{"n_layer": 11, "d_model": 224, "n_experts": 16, "experts_per_token": 1, "d_expert": 576, "d_shared_expert": 0, "activation": "tanh_gelu", "moe_layers": [0, 1, 2, 3, 4, 5, 6, 7, 8, 9, 10], "router_score": "softmax", "normalize_top_k": false, "routed_scale": 3.4, "balance_loss": 0.00392, "balance_bias": false, "init_std_router": 0.0225, "lr_router": 0.00216, "n_head": 4, "n_kv_head": 4, "head_dim": 64, "vocab_size": 8192, "norm": "rmsnorm", "norm_place": "pre", "norm_eps": 1e-06, "positions": "rope", "rope_base": 10000.0, "rope_fraction": 1.0, "qk_norm": false, "attn_scale": 0.125, "tie_embeddings": false, "parallel_block": false, "init": "uniform", "init_std_qkv": 0.0504, "init_std_o": 0.0471, "init_std_up": 0.0504, "init_std_down": 0.0298, "optimizer": "soap_variant", "lr": 0.00294, "beta1": 0.95, "beta2": 0.95, "weight_decay": 0.14, "lr_head": 0.00901, "grad_clip": 0.5, "warmup_steps": 200, "schedule": "cos", "final_lr_fraction": 0.1, "batch_tokens": 131072, "seq_len": 256, "doc_mask": true, "train_tokens": 734300000, "steps": 5603, "dataset": "wikipedia_en"}
Below are experts of layer 8 (counted from 0) of a mixture-of-experts language model. Rows are named router (the router's row for the expert), down (a neuron's output weights, with its number) and show model dimensions 0-55. Each number is 500 + 25 x the weight over its row's rms, rounded and kept within 0 to 999. Numbers have three digits each.
After each expert's rows: a language model's description of what the expert responds to. This comes from a sample of Wikipedia text that the model never trained on.

# expert 10
router:484525495553533467510536502494487497482500490488476470476470501472531491531515479512505504506488502518508513532531481509492520510450482508509537492474466503444455494569
down0:541495470485503479494493486508537481557491471473520487522499528497507490483522495498554463503486507524495519536513491496472496520507487479489543516449550489519504548521
down1:482520523452509497455531540504528482508488501523512477506478521462499538495480495519452494527499496511488499492463499541513491526537526486486513498428500504466518527478
down2:499513481497427477530502457459527567491476482526493501517488530485473517489463479490464484542468482509493515571485472484504510507510493484460483540523530511541491501479
down3:479524545494478513470471455517481519464479481496484452518500513511537521496540496478527481511497449499515523488517465491480483538481490470491548504530453535538502515517
down4:496480509497492537462517519494509508507489518522482514496511506479448525501533510509546517534481491489497513485509490510517489468512488483493489553453499515555553542505
down5:525478462518503486481480486555519533480466490510514505515515454533504553501468497516482512496487489491514515495506480502443521497482478519498520544475519468514488497481
down6:502467487495508502514514482485464487491542493515460493499453467472504509518534439490524495494509507466513469521509486518511525482501506512515552474515478504495490494487
down7:540521506503510491498496505536486504490510531519498476469488463520535534524508508508517522493502510490478514497463523497486495458503507557540482494504491480540490532521
down8:532473511486501488502535471508517524512522526529494454481474511511537518488483488473475506490529479468530536480486521518488526510505501503559551528512521528466524482462
down9:481529533497565497483501526512502519515503510527494521479485481519464457432470509557420477516538456550510483480502543486517490488498518480514474499551521514500510491496
down10:448467486494501468491513494540504492508517524444513521510527502506526522520489539515496491484512465497478472496496505539484557492507462576519515494510484510501534443523
down11:484497489510491510512470479489478462524543488471493503504504485487491501462477485462486497514498501547485473527438537500535508464468499480497517505510494484534440486513
down12:478499519521495493536498528515485460510486511525552491500523459484492504504525520508470508497513512522460488438468480510534549510480493476478526525532483508487489449531
down13:490475528489513511526499448482515479492512479503480490511504477503535514508490479501482526513462534503490507517537490485508490461535520487499546512476495514509512465458
down14:447465516501504491492490504490532492475456494489530487523516499514485451521476481529531470517484534470465464461492530452501493523516507499554494567473472508494487495463
down15:475542512504526494516510515464526540492469511487479531512487530504516505487506503477540506535500518500488527534504480479456555519458511518504529493437505491472511493488
down16:507469500507537469502483493499521486461483529530500477469513489494518503492490499501541501506503489515477484508476462496466519503466479507522529458507502522501494498556
down17:515514503555536524493508503512502491506504544484485549443495487510490484476487529512477532473507514515486491457472462516481473520493532504465465491533468461483498489481
down18:497537455486499523534465473510516464511490503488520526468506512480469522472537517457478503493499522457492521481482523505498475499505515483501517488535504485491503526521
down19:536491531494486466475507497491519526509489471502525501483500506515473518478509539503520530518497465522532480482494507509507537520491509494479531508499503530476538517526
down20:487518516510510465551486505515488515475469436493473510501521523530477517522506482518494505489486501485510484494528501479492460536494496476529532465529501538487520447487
down21:495517477507510468479505507490497508503473459506528486513496471498513487501481548471476502480504509542467542490501501471544536474499525510497501470504488517544500475550
down22:492465545490524483529461473482500507489485513504540485500475493506500491472516504497517521499498505485503489479449495504504491465512507475520525492505524481505519476502
down23:525479534483548508493498478468521433499501494504473525507475511525498501522534488501510515495465497509469527483494534519473488515499530437514492524482502505511512536536
down24:489517474495467488555486510457507521502517525491554495474495521460543486476519501491495526507515509470540479503477468483517527473492484470452464517481487492502528506500
down25:515502519466504506521488489485513487473501513500523465514499487477498525490522536502505490539482476481480497494508494473523450508527458489512563508512520531506528497519
It responds to: Table and heading delimiters. Table cell separators, dashes, colons, semicolons and == heading markers in tables and lists: |, -, ===, ;.

# expert 3
router:464521496538466491482484504525486470484492523457531502497497494512486512470513501507513534506476476496524493494508488493498464519509513512488482503517499478504466518533
down0:508513505503493518523510466572490501544521503529518554509525490503501485506535513511530489503475494517524506516494469546485481505491538482493502505522521523525516509547
down1:462562514499520590528513457523480488534458466496476513513527481512487525489477539543512518497455513491522530510472520529506528477518521516482453538503466516524478469488
down2:514474487501483497515469497485557501495489493490462505482471579486499525465472477523498504505531497520483450455475505515533459487446534525517479472518519485544540460483
down3:485491497493470484495536499481462551495516491467470524524467546466505517512494536510473484486451506494457504478456517462523511522505487470515480478513510486541468488533
down4:477513493492507515489509493492530518471555471536549469507479522476468519485479472469473485484480477517527474488523537493474511572470489475515536493480518467502483533502
down5:488528515511572503538494517519511503508496508503548497483493522471495484511508524533495485457531524496497537537469503507449539530528526509521503520457487497482493521507
down6:451436490523518511492478483470517457477513524513478504488469501496486503507503501530521497492490513492504450497511512504479538532464520491539549518526529467488500468490
down7:511555496510506560530486459464513502480501500445539484478530508524515485514494491487537504499484539497495494534532466477488483479492496475494504468477536487497494528532
down8:465518503470476481444504504449501565444486499541485488511503505521484517505484505535459496510462528497506465491498481484516464499489504506457516532482492514522533477488
down9:454552465453462470518512513480473514510530485506547493534460460541502491495492544474500496540497454469472527482519498463506505497508549510469495510525479532507451484486
down10:514495493483523513455500484504481504518491470485507486540471502473524503498514495467525476478493515517519484502547496494451507524487521489476462487462494495480467530471
down11:453522487477539485492464468500471467487511482450486507474474522493482539520460499476479494498507505520467502504511490506477480505508503488491526536521474505566498456513
down12:536510472506495484472502515526484503511494553529495518494481517506467491501519517544522476536510519488495511472524525504510516498471499540461469511487514505497478464523
down13:497478511488475515509503517482486484521513469524457483490481505518523509528464518467501477511536488523554540500500453496533549515529489519526481496511498438459466488502
down14:493555489438537513499516441524483490510528494501466506481522506506477459470462489488521508501490481496505510513474513487494534516499519495491470487505476527503507495501
down15:510559477492505487505531466492471516464499464498513482512506530502497509482496500484446501519541511500478484495524496533537486502513525471452538528520515493442557525511
down16:472489474482532487520525515495442484526492466514489500508485454470470526502541501499559517481480516505512544495432496511463502535507456461503496480492487514541503527509
down17:459528478502513510480490498518476504461472490485472455461489525508529486459480525485502532482465483524505493490533517536459542482535483545530536507483519505489426516515
down18:514519502482525483478499504487515523539527513533468482549475508505544523521488497505507521487514464516513499559497506503484467506492535462459521466527501510516493509507
down19:436516519487489580477495515542505507526465495509515504504527481503489504493533495550516505504436485486468512471551480493503535444518496504546510498522489481475472498493
down20:461495534504503497513531465569471462494445476550528474510507507517468481504484503476483487480476513532570491520490498483465508514502461478527477534498506532501512492520
down21:471505542490556534512515510480544473509516538538472457479507539481494484488493498507489525485490528474510511502495511496512458496483534497525494565464494496476469493520
down22:527505469465536532452492509482500510517503502475523511528463489550540462429481490474511505501467532517492505496548520534533511509487516572506482504518490510538543516503
down23:482496498549474497484483514543519535524509513509467514525533506464500515522514495471516495497466533513554493469521485510516480547507494499512548538508460482496501486467
down24:539487450469507515522511508473554472499564495508508467496501505508513487512531477507508455496493478506489521499466496510515497469514475510514456468503509492515499488524
down25:474478505510510545492487492454482551543509502472489534471505557498494511485517541512504501513491506507496509481513518495489518543492503540483502463524516485515495509453
It responds to: Word-initial prefixes. Spaces and word-opening pieces like re, con, dis, sub, un that start a longer word, often technical, e.g. 're'sonance, 'sub'marine.

# expert 2
router:530473477461492518479465530515459496517519479492514483523497536492512518560513512529457464509531544446535485489571508478490501484486516515491538521557493544520468488541
down0:488493456498515478487465491495501489513481520537475464510491506513521531499511499493450501494472496491486505447533500479479476518514486503432557502462527509514528479476
down1:510518480504522459497491511508507468499468521489515472488510459554483513493506513523489504522536477560475490477520474514480508502515502501549562522468477502494488540492
down2:501511460519477505481505466484469477497534514511505536538513507511526515533480508500563470510517493488510533485473465504472527494475500475500544471500460499506534499487
down3:482525481432518508507538509527477515456526505506493443490522469520516465505525525493494513490521477520530499497538521506476511503511526553489490565471543502542476484531
down4:506458509481542479471508512532520520527476439472512537512522523548526525484541522493488545519505495484529550518523514477505506502496497476518463487514547499491493419518
down5:548502522498475464471496444510489520503488514489484493515478537478466543519462516484514538484547435492499511513510503499500519511524489492468504470527470498470496522477
down6:536480507495501482488485515524511542457515523512486512471499483488476468500486487485511488527530488515484496495502513498513494521560492491505484489468489490539486510524
down7:479495543508445500502546481514482538489499502474505463516506481510513480494509447453441513523539514538543473478524500517480493507450511541482475472459532529534506478462
down8:518492511526519497530460422531553526502523501488514523523494490511471553478483486506475487470487522493472523475487522520502477484505500493489511480470462497493533495489
down9:486523460473517528516524500467517451517504480489495498466484540502505449501537541475497523527504491518500510484469490507492522536491491522446517511484499498509541487453
down10:500509511557520491492506546521523505497532510506514486499483488509500495511485488528501470477499482504525475476541491509484524514499506519537511495498456498487507489470
down11:498467535518542484541496494521477505462509484472523502503465501463479518481505505497509531463505524508494490481539495463528507480477497543487527513492525547494486504512
down12:520464529553521484506491459525445511530497492454517494483537492496499496505470493481491517521492444443481502499503504487479528479494489526490507441512517483493473507495
down13:506484512474513544495448479497457482476525494476495492520535477502501495494514518485515496506485520457538533523517486456543475483522513559489466531531488490500514549545
down14:462464461524510506460498456546489471485528466514481478508503496514510473516530472508462456527430490480523543492504506539546492518493492509488540501513537536529509467496
down15:543494472459506450510514516431472523479488482451491502467527502492487524487492456486507478477438492522509528482471520494516520526479515492452499497532510462507536514491
down16:493545493474508509471515530509498500486497502490509503468551494484497497525499505465490513452552534511510543456494432534495490482507570488488528460529490499465490480515
down17:489494485502504567546459499479485507492527524462483565512517507520521527483483470461484563496510539479516484524511495494492497552531493544498502477455498515475520547494
down18:475519507478524543529499504463539546545485498449504546490524496503505475599507540520495494467508508503490498474475498492517523516496510490468524496518485497519528482476
down19:502488460475495537444469506528479541505506488496533508478477494520473451500518487464512501482517539487516501480540480539488532505489521518523534527457510506495502507456
down20:464503466469536515479494505490512501540524478516472484510477515517501482488493544510450483491505493491458511481524497499470486541471516495494493512503522475497470472532
down21:496525481513526543530507515510475481504484507486535450510520482495530488484497510437445435465474517477512498490490489508497483478529505491503520485479535531510496502508
down22:483511502534505532540514502479503488496509485504484450483526439481488491529512498521489467486472518494515456509509477534482491544501491472520474539473502519507509494476
down23:458496562471491510496503508498460463539510512516494504466472501499545477490528514445527520481476496449505519487496510527511488494524515522487501550498508505529455497491
down24:492467508507501544513482490527476500532479531523539527512523493542516506491511557489536531505504498547522512502473450517500477417525516488503511481486507492490511500479
down25:503485449513474497521501484483491488512515525519532474490525504505455503521490521533507522482458527461470496539476489462510488467481511496459468480495508479548496509506
It responds to: Personal-name pieces. First names and later pieces of person names in cast lists and results tables, plus country codes: Robert, Am(anda), USA, GBR.

# expert 1
router:481453516472530543550517503507493524509482492491546513494509419501488496496505526489542485532496451533523501516502476513501489529530522471477442543546485463521453494515
down0:505464456472486499452492514500500494486502510444484498529529505492505498476503505480544519468489515502488531504491481526513564508491515507470503539479505473503482501492
down1:468514486536527547477488484532524542546520521450504474476486486486500479459513470510495474473485486520489489512528494471520519504496508432492482547481484489499503524484
down2:492464535467468497485525528538518504523506471541479515487482517504476499485519516505480477517531490494511547535514543519532524478492467485521510464514477540473538483502
down3:533492522542507548470503504547502506519482516487514538514527521510550538474472574460519536495531482481504483460500504502510519513487523527499494540528519495474543528480
down4:517477479498471519500479507483518493533555498522565482508499497477515495490495509490502504486536501451464480493482526495514525511488504494500547487505480515508493433510
down5:503516507477488492480495504503480516497536552493440472522499501498465507537498479513448499496517492454482502519502509495488482474487548459535514484486508516433475533529
down6:540471505491544513518473543510525487530508484500493518487530470509492469459489479535518557496509503504487496479511464531503509548509513497531493524553472522480490533455
down7:472512495495483484478515464476499510520455512525506534515466504534523460510431488523546505510443563515465496515517493494530468481501489469476495473478472498506517502519
down8:484483498502470494515508509498479479503461495579472579515518481485513560474477464448510495496453507515473535493467525472519511494485507457522507465537470502514473515522
down9:492442517454521539473492565492516529510530496530489528493524479482499488486538491459527511497504463512506507467480503472488510473510470437499482517527510488519495503489
down10:475520479483515523512484511479529492569501531517500489473511513480531471485531481478486521465467504459486533548513475460497543526499532520501470481520459489515538478527
down11:501478518499520471480496494536503519500539497526475529477500484519501483514499502505475516523525504519497536479481513509503509478456497448530472469498522492550444522469
down12:508450495521468531534484495461530474504516502470492520508544561487537513463480480490524461518494500498535551498528479496524504468484485532483515474481534445503509504539
down13:524508528500492492469511480498530505469492521475463498501507497523509495506505526489473523485437465516492506502543490480488503456545512483453468499498491502494515493479
down14:468481479516478541568476480481472483524491539487496535486480539523452524533488419492526485522471477493470473469482467509513539471533495472520502521523523502490504492506
down15:521494525521488542528505506543477481493490454515494557527498505503531526508466477517471500511524505499497511530491550511475506464513499517515493481523527489524463512508
down16:478495524526494525520490514504572535467485516507515451516495482481538517529522513506542538511520504513490441511499509473498500476453486530535460525535539509517476484550
down17:502494535543515502537474474538471470485499483502507518527504505499495483520507509512521496558538498457501497521537480470478504493525517495459507476499518468497518522475
down18:506495485516484457531471495543485520526461483544465477495496480509524512521473531493511541537536471462470467471497473521474504522530492473519503490493497472503495480485
down19:516508511480496463484479522481523438485441490491519475498480443504514514533506527528531534532473507479528491479510486520462477459478461473502505463458493501514471499493
down20:509460514531511497524487473466509482523443477547519500529505527486494521474507548512488493532489503466462524531515525440501467443503499482502517481521481485502514495522
down21:522520528490454503498570508483473463476507534502459510485496522503559458520489522497484482499439517561496483495531520464509453499530512510491470471522483515530453496500
down22:487494511494476524525507493519528509493469489505494522493506515512510524481526480483484493509441470499493492509440492542487503507523491469488512533474542513524538504433
down23:451526506535504525492473510514471506520459482485549454492502486459495527494536458529511484511500470527460531474531471496468490492459501490440514455475525514475489497498
down24:525465505502480490473506451506507463538510518480495512437489512543492514528513513511455483516494462475487462487475476568489514506541498537539488488506483499485506542479
down25:480542493512534543497499538498454496501504501501502511520496491468469482502477491489491522519465528512491505508470495514425474496468479506481530519490511501512516499536
It responds to: Year and date digits. Digits of years and date ranges in birth dates, career lists and decades, such as 19'6'2, mid'-'1960s, 2016'–'2017.

# expert 9
router:511514508488523508510527497488511527489463524476481493489505518497510496491509502505481546527553502482485453519526531468483523499505481514519479503471518467492544501487
down0:493521519512505526507514489524493509497470543530507539509493472485541477534519500519529499460493457520476520509466497492448459522509491491481530499561500496513512492448
down1:508493476487453495469508472496478451457508476480508454506457477537506477492503501517461526529530471483522514495462481469461507510494500529509462506495496473486505471547
down2:495515465487491463508521465474515488491486497498523482481464495510500520503505517495464470448524497483524489481510495500472507466520474509547513482472485487533501515533
down3:453520537523535518524520529527538509502518522498522510503449496510499551496527496517505504533470508495443472529482479518488546466528516493493516515482458485503494495558
down4:521491526523527454466487476511493513440521461515502491466504518498498523496507494465525499508519498457427502471480461500459468479515504504463509496518488511499517475504
down5:500535457498497514508527508524544545470455550544531500521501472499500493499462525504511461514472453497495508510500494509434493470501541499528470505496507481509483498486
down6:524500508461486477493538485501528455497466493506511550541510469467508527541498502483487511489449540505502492507498529484495482430481511483442520515489525517511451496514
down7:494479483501526474508425515490536528509509481475463505501490490511496504492496499518538468532532461526520494492455549491473513515519492517454538495481508503503529526504
down8:457508507534504471471501507524520470515478486476483511514560505503511497462497488470472494490483487511548482471471528500507494551479463497485523536459506488506476464539
down9:536508475517508543517468520522521457497511516496515517485531510536503503496459495512523487522467478489491527524503467470529447506464489515476490442489488469498519505519
down10:491489488541511512523516523515452513437510493509485475548506523451517510542504484496507511489505482457517542493475553511530498532496530495505494516472522490489472514526
down11:445488520500475525556463525574522493491513539506512538475501506525522466516494507530473512469520506496518480500479478496505504512526490538495517542466466488504487482481
down12:525512561525477529504491518482500476500498536504520456564484490517479519528483490520509474501491519463482520488512512476525488506502470529475506494518517492510500517483
down13:508542512451510460542507475514484452487496525505461482513529494500537511490518474457521522499505519519494509496469546513502515558530504490467505503515503537518536517489
down14:559487509510491482515483496488447461531517528483426452519484483510515553537470485438518559493523478473499494497493484526504506492550502493536487478499558508510472507491
down15:464531500479555528503503536483529505515519490453453485499505494473483516484515438516510552466534527514463498497498488463490536526555533496498523536500518493493522477526
down16:536476455504507531523487530537524490462445468496563512524463481545530493499503536474532504525530470530493498517534507485535543469504491476480507479506497542487505540503
down17:514535539492482525511476497509502515562547513525532465463509531531479466490534512518510482510506515474519535511480522476490480508499528495470506462541530489543501521474
down18:497477462484498491499486490471545521505454527482513518508535486465549512540530500533445489534519476470516531530493503518516505484545468470519532506461506446515466482481
down19:484496522498442504500501518517488480512476452491452505488516537500522513460461486471459461476556479516466524500479463519503502527484519513546519495487515464520499466508
down20:530546519462495486514482532509464505491518483519488522546471478476487509491498513525499487521506542461482516466525495502511456534528485464455503489540470530462515446511
down21:506489459488540503487467504532484470501481512498489515474504524510496438536493455501508505499515551510489513517501505553500485467508493517490502488495454493460520485526
down22:500463515499473496519495512495519501508514510520540471546528521516451520485469477455484519513518502508507496509525569512445504502478512487478531487567527428476494460517
down23:488509478480514516478486475475485548461480520448543532502438484469506495461506457488486501512495481493514522550483536487513494516540526467533495471543499490546481563467
down24:484581484503517513478525476473516514517463535478541477503490500509514477485487505534483528504500499489472494469476492497474553470517478524483483507536513483475486493525
down25:502543476513483492486503488508484528501499501522442508524515481486479498450455488532521451508498461497523486527510529469554527482540476461475512517487502472522521487478
It responds to: Biography verbs and suffixes. Inflection endings like -s and -ing, and verbs after "he/was" in biographies, such as became, worked, wrote, appointed, best known.

# expert 14
router:542499487511469489523520542498562487539548505474496478499514495541492481522489547524494495462557465514514554459452511530513512511518497519495566507454520560505454495458
down0:513520502496515505501489501484494516510460526482498504497515505501491496482500567553485506492487494496456481515476450562497540475440516529501474495482502479477525442503
down1:494458465494500508513473502495522497464489479479550534516549539511508498527468542532504476489471518476524537496519485507489495478471481514469503494497495483521488459447
down2:511497499503494528497460498461541513496483486554517502545509505546510495505475526523547482472463491545535522543525551517486533481487491524508539482494517446514517496474
down3:502532464494522509467477533454515484516485497513466482527485509479553459503484506462529519495516483527480515515517494509512483497466556477451517458479484435527482535494
down4:519548456466485498468508486452478512507511529513505541498526510496548478538436494539483510509551527462500520514538548490531523482515533498492532507505481492515473484532
down5:510504514473527527472469465501495527509489455452465463508494523518513510511497519562491502493493531495510485531516485491484514497477520487446566474492599502467513485510
down6:435476509502504489474530462497540469525478491494517549475516536508462514508502482519473536518495494514494482513488516455494542490532525522505432529490492539514476511492
down7:474493510552526471535483526544469513522477520520455522498492485528458502489490499498490476485513477501503480480536514495465457453529528476524456496480506505481475525499
down8:499516526487499504459484535486498490541461508524479474462522494530506475526513548546497494508513471509526474502516498563461446491485493496514492494527535477530464525517
down9:516518455493506562490541446561435496527494475491486504534505492523498498452470488482545477494495522487529483497494475535512535525482509479498505477495506513505487502457
down10:514551520494519507516527503481509471504501522521472510523489476491523439505520509517527489521520547478507482487496529500522440487466493512548517470520518473504515484488
down11:470501478514510484481521477538489546486482495470475512535517494524500499475473488474513507490494493541451472503500522463505492498504466475454544536469541491501471518462
down12:485501485518497505487473479528539471499503451512519498457524532502518503471542523506494544416480494462498507517493476461525476490516489520516509457472581515501503474505
down13:506473481516540526493527502482516542490488496492487479527513533481502515502497509489518524489491505483529489505490500493498474478487531507516596513468472528476508505499
down14:441481486508491520486529482492510496499474470483520501496519497501487511513515519487491489484502497491493523489471469503518523515490498567492521514499501519504535486487
down15:455490519508519463484563514506490520497494497521514492511478524465466510484501503516450516500451475511519551508527548509483542510499521495443495493503476538480484520467
down16:542521495473524512475513509537512492499514478528479521505508499480502516510502485475584515498519524506477487514520502502496513497508520490515650510482501523532514458471
down17:471524519495514509500530474508554494487477498540478494457472477485526499498431562469492487499494517514497494493488467467528461542486469501538501477514488482440507460495
down18:502515466477507517514518532421524500466488465510512552496471495462486501534494508502536504521480479487445521505490502516465514498510495433495496493513498521541530526434
down19:513522501510545519508461472509534493528510540508518554513507490505484480497484506495517523506545472485492551501489495514487464489504524552501454492474454523473499528479
down20:507552535485499535493501508472491492488498506544528513482485500497547500505454464491522436499485528514474539528490496523490507521506497514479525508486520470516498487500
down21:478491480526514516480494465492522486455447513503445475534470489514496515508533529469494514478529524490524478512518496483529470485522492522525559484479539539484500498496
down22:528501454493527511503470539506445511478528486517483534502490495473500533490520505467510457451509519475480554513500527472511497504505469536452482502500528536501528528529
down23:490554507515437532454497489523451519480508501515491530510527519475531472470487522531514473492496502498521541491481519535462502523411513523510455490528481499476540525508
down24:502486475517499518517431533516537481495520493514539512512496438483477503428495492506508483476485501460500532482481460510421466485495493513476541526489525454465494537504
down25:522557519464508496507496444496470525477528484485472508555518499530509478482499566501524457520534504479532489531471480475500515515494508484499516488477497521483482477464
It responds to: Foreign bytes and word middles. Raw UTF-8 byte pieces of Japanese, Chinese and other non-Latin text, plus mid-word English pieces like (acqua)int, pro(ud), part.

# expert 4
router:510502537453466487487489504485509538500505500520529502520504489519469500516487446477454503514483499513491457513466496482513504484522468504525474533514546468458499489502
down0:491467468532519537515499488499461531487478508499490506497482509495514451480502459465509506485480490538486500547477508457503480515480517535506558456502516522514507563486
down1:500569494504475516501476497486513515518473507544483487488478477501529491490470475514525510501520487548496530519495448469508497491483458491489435469489466485532516503520
down2:455534512516462518497489536515510470487482495453527499510462519461490473522549484502479500493436498520532499472501477509515507506525537488531469482487486498482520525527
down3:452491475481520504503525472474494485484471501481493523502498519483501486544491537488533463481459514498463498484488514508520522517536533528516524506515514478522510482536
down4:490505488488511519504482468504477539497497477480481519514489476491505507484495470493463444480566516485499509489520518539468454502442496480510536512534458492509508516504
down5:507558512520574482513538446516527526514455534516512497483505520489477456519529497474492489482471478490501477485510507528496474502486476503553508477522517477525495498530
down6:495503480545497497472497487460528490480515504485447463559488456451528519489546466469545507491493517487546497494479477500502531511526519493513467487514525542470498525509
down7:526495489471463474526533486515496542500519529520507511500494492507457504481536473514493503513501462516529468518475514495482493530505503515477501518482544503507473484516
down8:509537494467531490477550557512476497546512506478490489429518511499462473476525508550505497483473520506527511496490501522514543504477508502479506505508523461502477488514
down9:546503534517494501497494494519437507511477493559462461471496468503518476476517497564515479504545434540490480476478489486481505532533510577481490466539512476529500482462
down10:521489521508529511508526491493498464493527501480491562436482490474514464529472473483509480488460518521487468541528476474506473457519503524454453493487479474553536524481
down11:493497496517505475506461493512500483517470503458484543507481466484484459493526517507537458516502474489515521499485512495532483474532501535480496519497505574521494525476
down12:555539518521513474477474477492522505513489500505458498512457493512471510502509479502437496503540520493511499462522526527505461494485503519503525521488460465514465529471
down13:494538548507501532502514476498538434507497527471503487491499524488529481529502564493546490521524511480520508495493453497512539493489529514512530498506468480483496494505
down14:529498516524444473462470522484496515486489550489484506516492500504501492509493494512488519513516495518494521504522511507543509529502445516490453491488508489520512512541
down15:504491501542514492474543431480459514521517496490483527504477501513498477492469486508470468472490522502480563498514502512529524470505487486539540471504458474527533471496
down16:484509479519478499486503451535492485512445513514484499521458498495485476464523482510518523453504551534483501479502503503483502454540467466491499471490509517485465496545
down17:521519545462553488499508464494501464495488499455467478490487504492531534482521447518522456505507501478493521480497440492522477573496515485510497518516445499524480474487
down18:452496565495468466558542485520500494544487504486495499489462512526503537495492516492490525518487442479485520480501487506511470530488534469516465488522482524508430527481
down19:540540508529470493518501520521519439475466499490494512503504502513521482514488442474498480471482527470483492497504490527512450483518505479513485500501515528513483495477
down20:509478530470510469516547512485474524487502517480491463497465479518501491472523523478516479520505509492495493512542517533475490522529500500565469504519512524512475532537
down21:503540497528478463531492462506510530481504530525513505544524515495468484530496482529511505515490513525522489484523528507495529492462514492515518516506499487507469506498
down22:520500482484526520512532519551465480543484481513512491506478495529464520481460488506472475483407495488454480488465469488515479516482531495505498531534461498522515521488
down23:510479479530489515537477496488509562543504505519511506468493485525472509480487478533542447515480479516490489514520498440440486446515478462514452490488489486470486474546
down24:482498466495494475509481490515511555505505496527458496534468512509510532514554537480509472504525488530544438516530506503501497529491472467469516493547500508467529534510
down25:483454511526505485516486511463542527488496496524531507525501495527477517493472526525516521512509482496504475463504495487518477516511423450482482441509541510494460509497
It responds to: Prepositions after verbs. Prepositions and linking words following a verb or noun in running prose, such as in, to, of, for, within.

# expert 12
router:490513537479554498491529505517451510474483477508484484495527502467474489490514493439533522544488532496494495525515529532503529519502463525488523498488502522547537499526
down0:476472529436517524517493476494528471518506485495520493454467526479512494503460518494513545481516500498506494520536464484520449489552534518473526479505517478490502484489
down1:459491476512539506491509439483538501519497454492510523479478432458505511488483508525490500507469489528483474505489475481518481472481555475517515499495516487473497498523
down2:520533490489483471479491466475495469484475500536518476484513511490561525453517528500501468515466507406476480496507488486509505505511476479511497505522500490484505512487
down3:505539483472479556515494512504507479503499456479502492516489521485498484500483505511484492477497544499489504491525472508493537491495507522494518481516483506513485521493
down4:487502468467498540493471500525512477483495501486490488513506497526507517487448537465512504536538511525495523506517507511522487483505474502443490496477469501445502462522
down5:514480530495494531465490518477506531459523494528486492502529509510531490478510509589515516462471529462483484464476504517506520517535453492527509529519475491470539455472
down6:565448499481486502490478481497522551543478515511453494501475533483489535505499501503511511523494491519502476503511505436509469455478539453541471470483475500506509494452
down7:511505491452476537444508517518523511484529536528533507505498470565498489496489460537491457526495478556513482449524507525507529490485485503468477472481496527493462524503
down8:490488545476505485472570513539504462517476492517507471477517506470536531501488476528487466521506470520480514487464501499487504483485528441494493554478516515512506522523
down9:489513508508473468506475500511510534491471504500515522542524498515486477562536495504497467472504514551467524528491480556527499504430518539494460533488495505493525550523
down10:520509486447481523478523430541483479556551519501500480531517517470509520481498504474515474512494512500521507532499487499483487494514504503500488526496492516524526499481
down11:479476500465444504472494503501497463442521480519500534508502524505506486512530511501520498509497509489546489503473469533487514470472496467425499502548520531504500500478
down12:486456497479521481489489520492513516495498490495475504503531510509547530544519488490527492490507511504521521500500488519479508474512510499487485546520501486471452450511
down13:532514470477455511491502478514499512467519511518514509506463502493468465524449500519488495460502492521495449470465498492497452499491496476500486520526485473487475533494
down14:485526523492502472513511531484486509525520460482504503502521522526479465481532491486455522468516485510494536475489480478492459567489504484524495499510490491524498508508
down15:541516483512528519538483538481510517513503540485500539485556441481522505489543472497481492472482484488479483536498475502484520521508544511492557501457531509482487537506
down16:506490487499510476453498477501550489440476537552489538490500469525444508518529491483482521473476498509468499488522496471489474490515456477502519489525502515525504497498
down17:520530539574477463485462489501540504420494491483532482528532540477477497498483506534504496481501519506460512531493516459521496506489508512494497483523514504477490505570
down18:502492489466506533527512534480475525592497495473498467513494493520484485512522511512556512509460446523490538467519515478496508529500464542507521499507519498482539494446
down19:535498525497440507491475478475507469463494501483485512509559520438566487504490516459507507436456485533445479480480498492516495467516542510542468505535476503500502530473
down20:536461547506503488496532517508489464517477449497457485504506498501470481516481467500547498487459511469524476506484511470478521508517463530526543493513464474498515476463
down21:463500483473546520468484539468429510496574539527481471479484515458440527522501508487516485516532499507469531506510497510454473488484508532506521483474513477528496502525
down22:481500487488528497503500486530434516513471466447507529556482468482481535501533505491497514531504518485502484486489502483497515552511518519482553474477502463471456492452
down23:478565509526496499488520526508508474473517535514436522512493555535487487472528474499526458465490503518483515515491495535515449493497502462507486476539517508498532477479
down24:449533482514506538511506443481416529507507497514468517500454501537523505479500485510470536484461506516474525487497512474498486499491493491512485525504476523488492523521
down25:504477530502527504489477540494483510512440500470505490502477544543506536540473490458526509542481473487537507484520533432469513494499461474493477512477504452487485499474
It responds to: Word pieces after capitals. Middle pieces of capitalized words right after a first letter, section-heading words, and He at sentence start: C(red)its, born, Career, Bronze.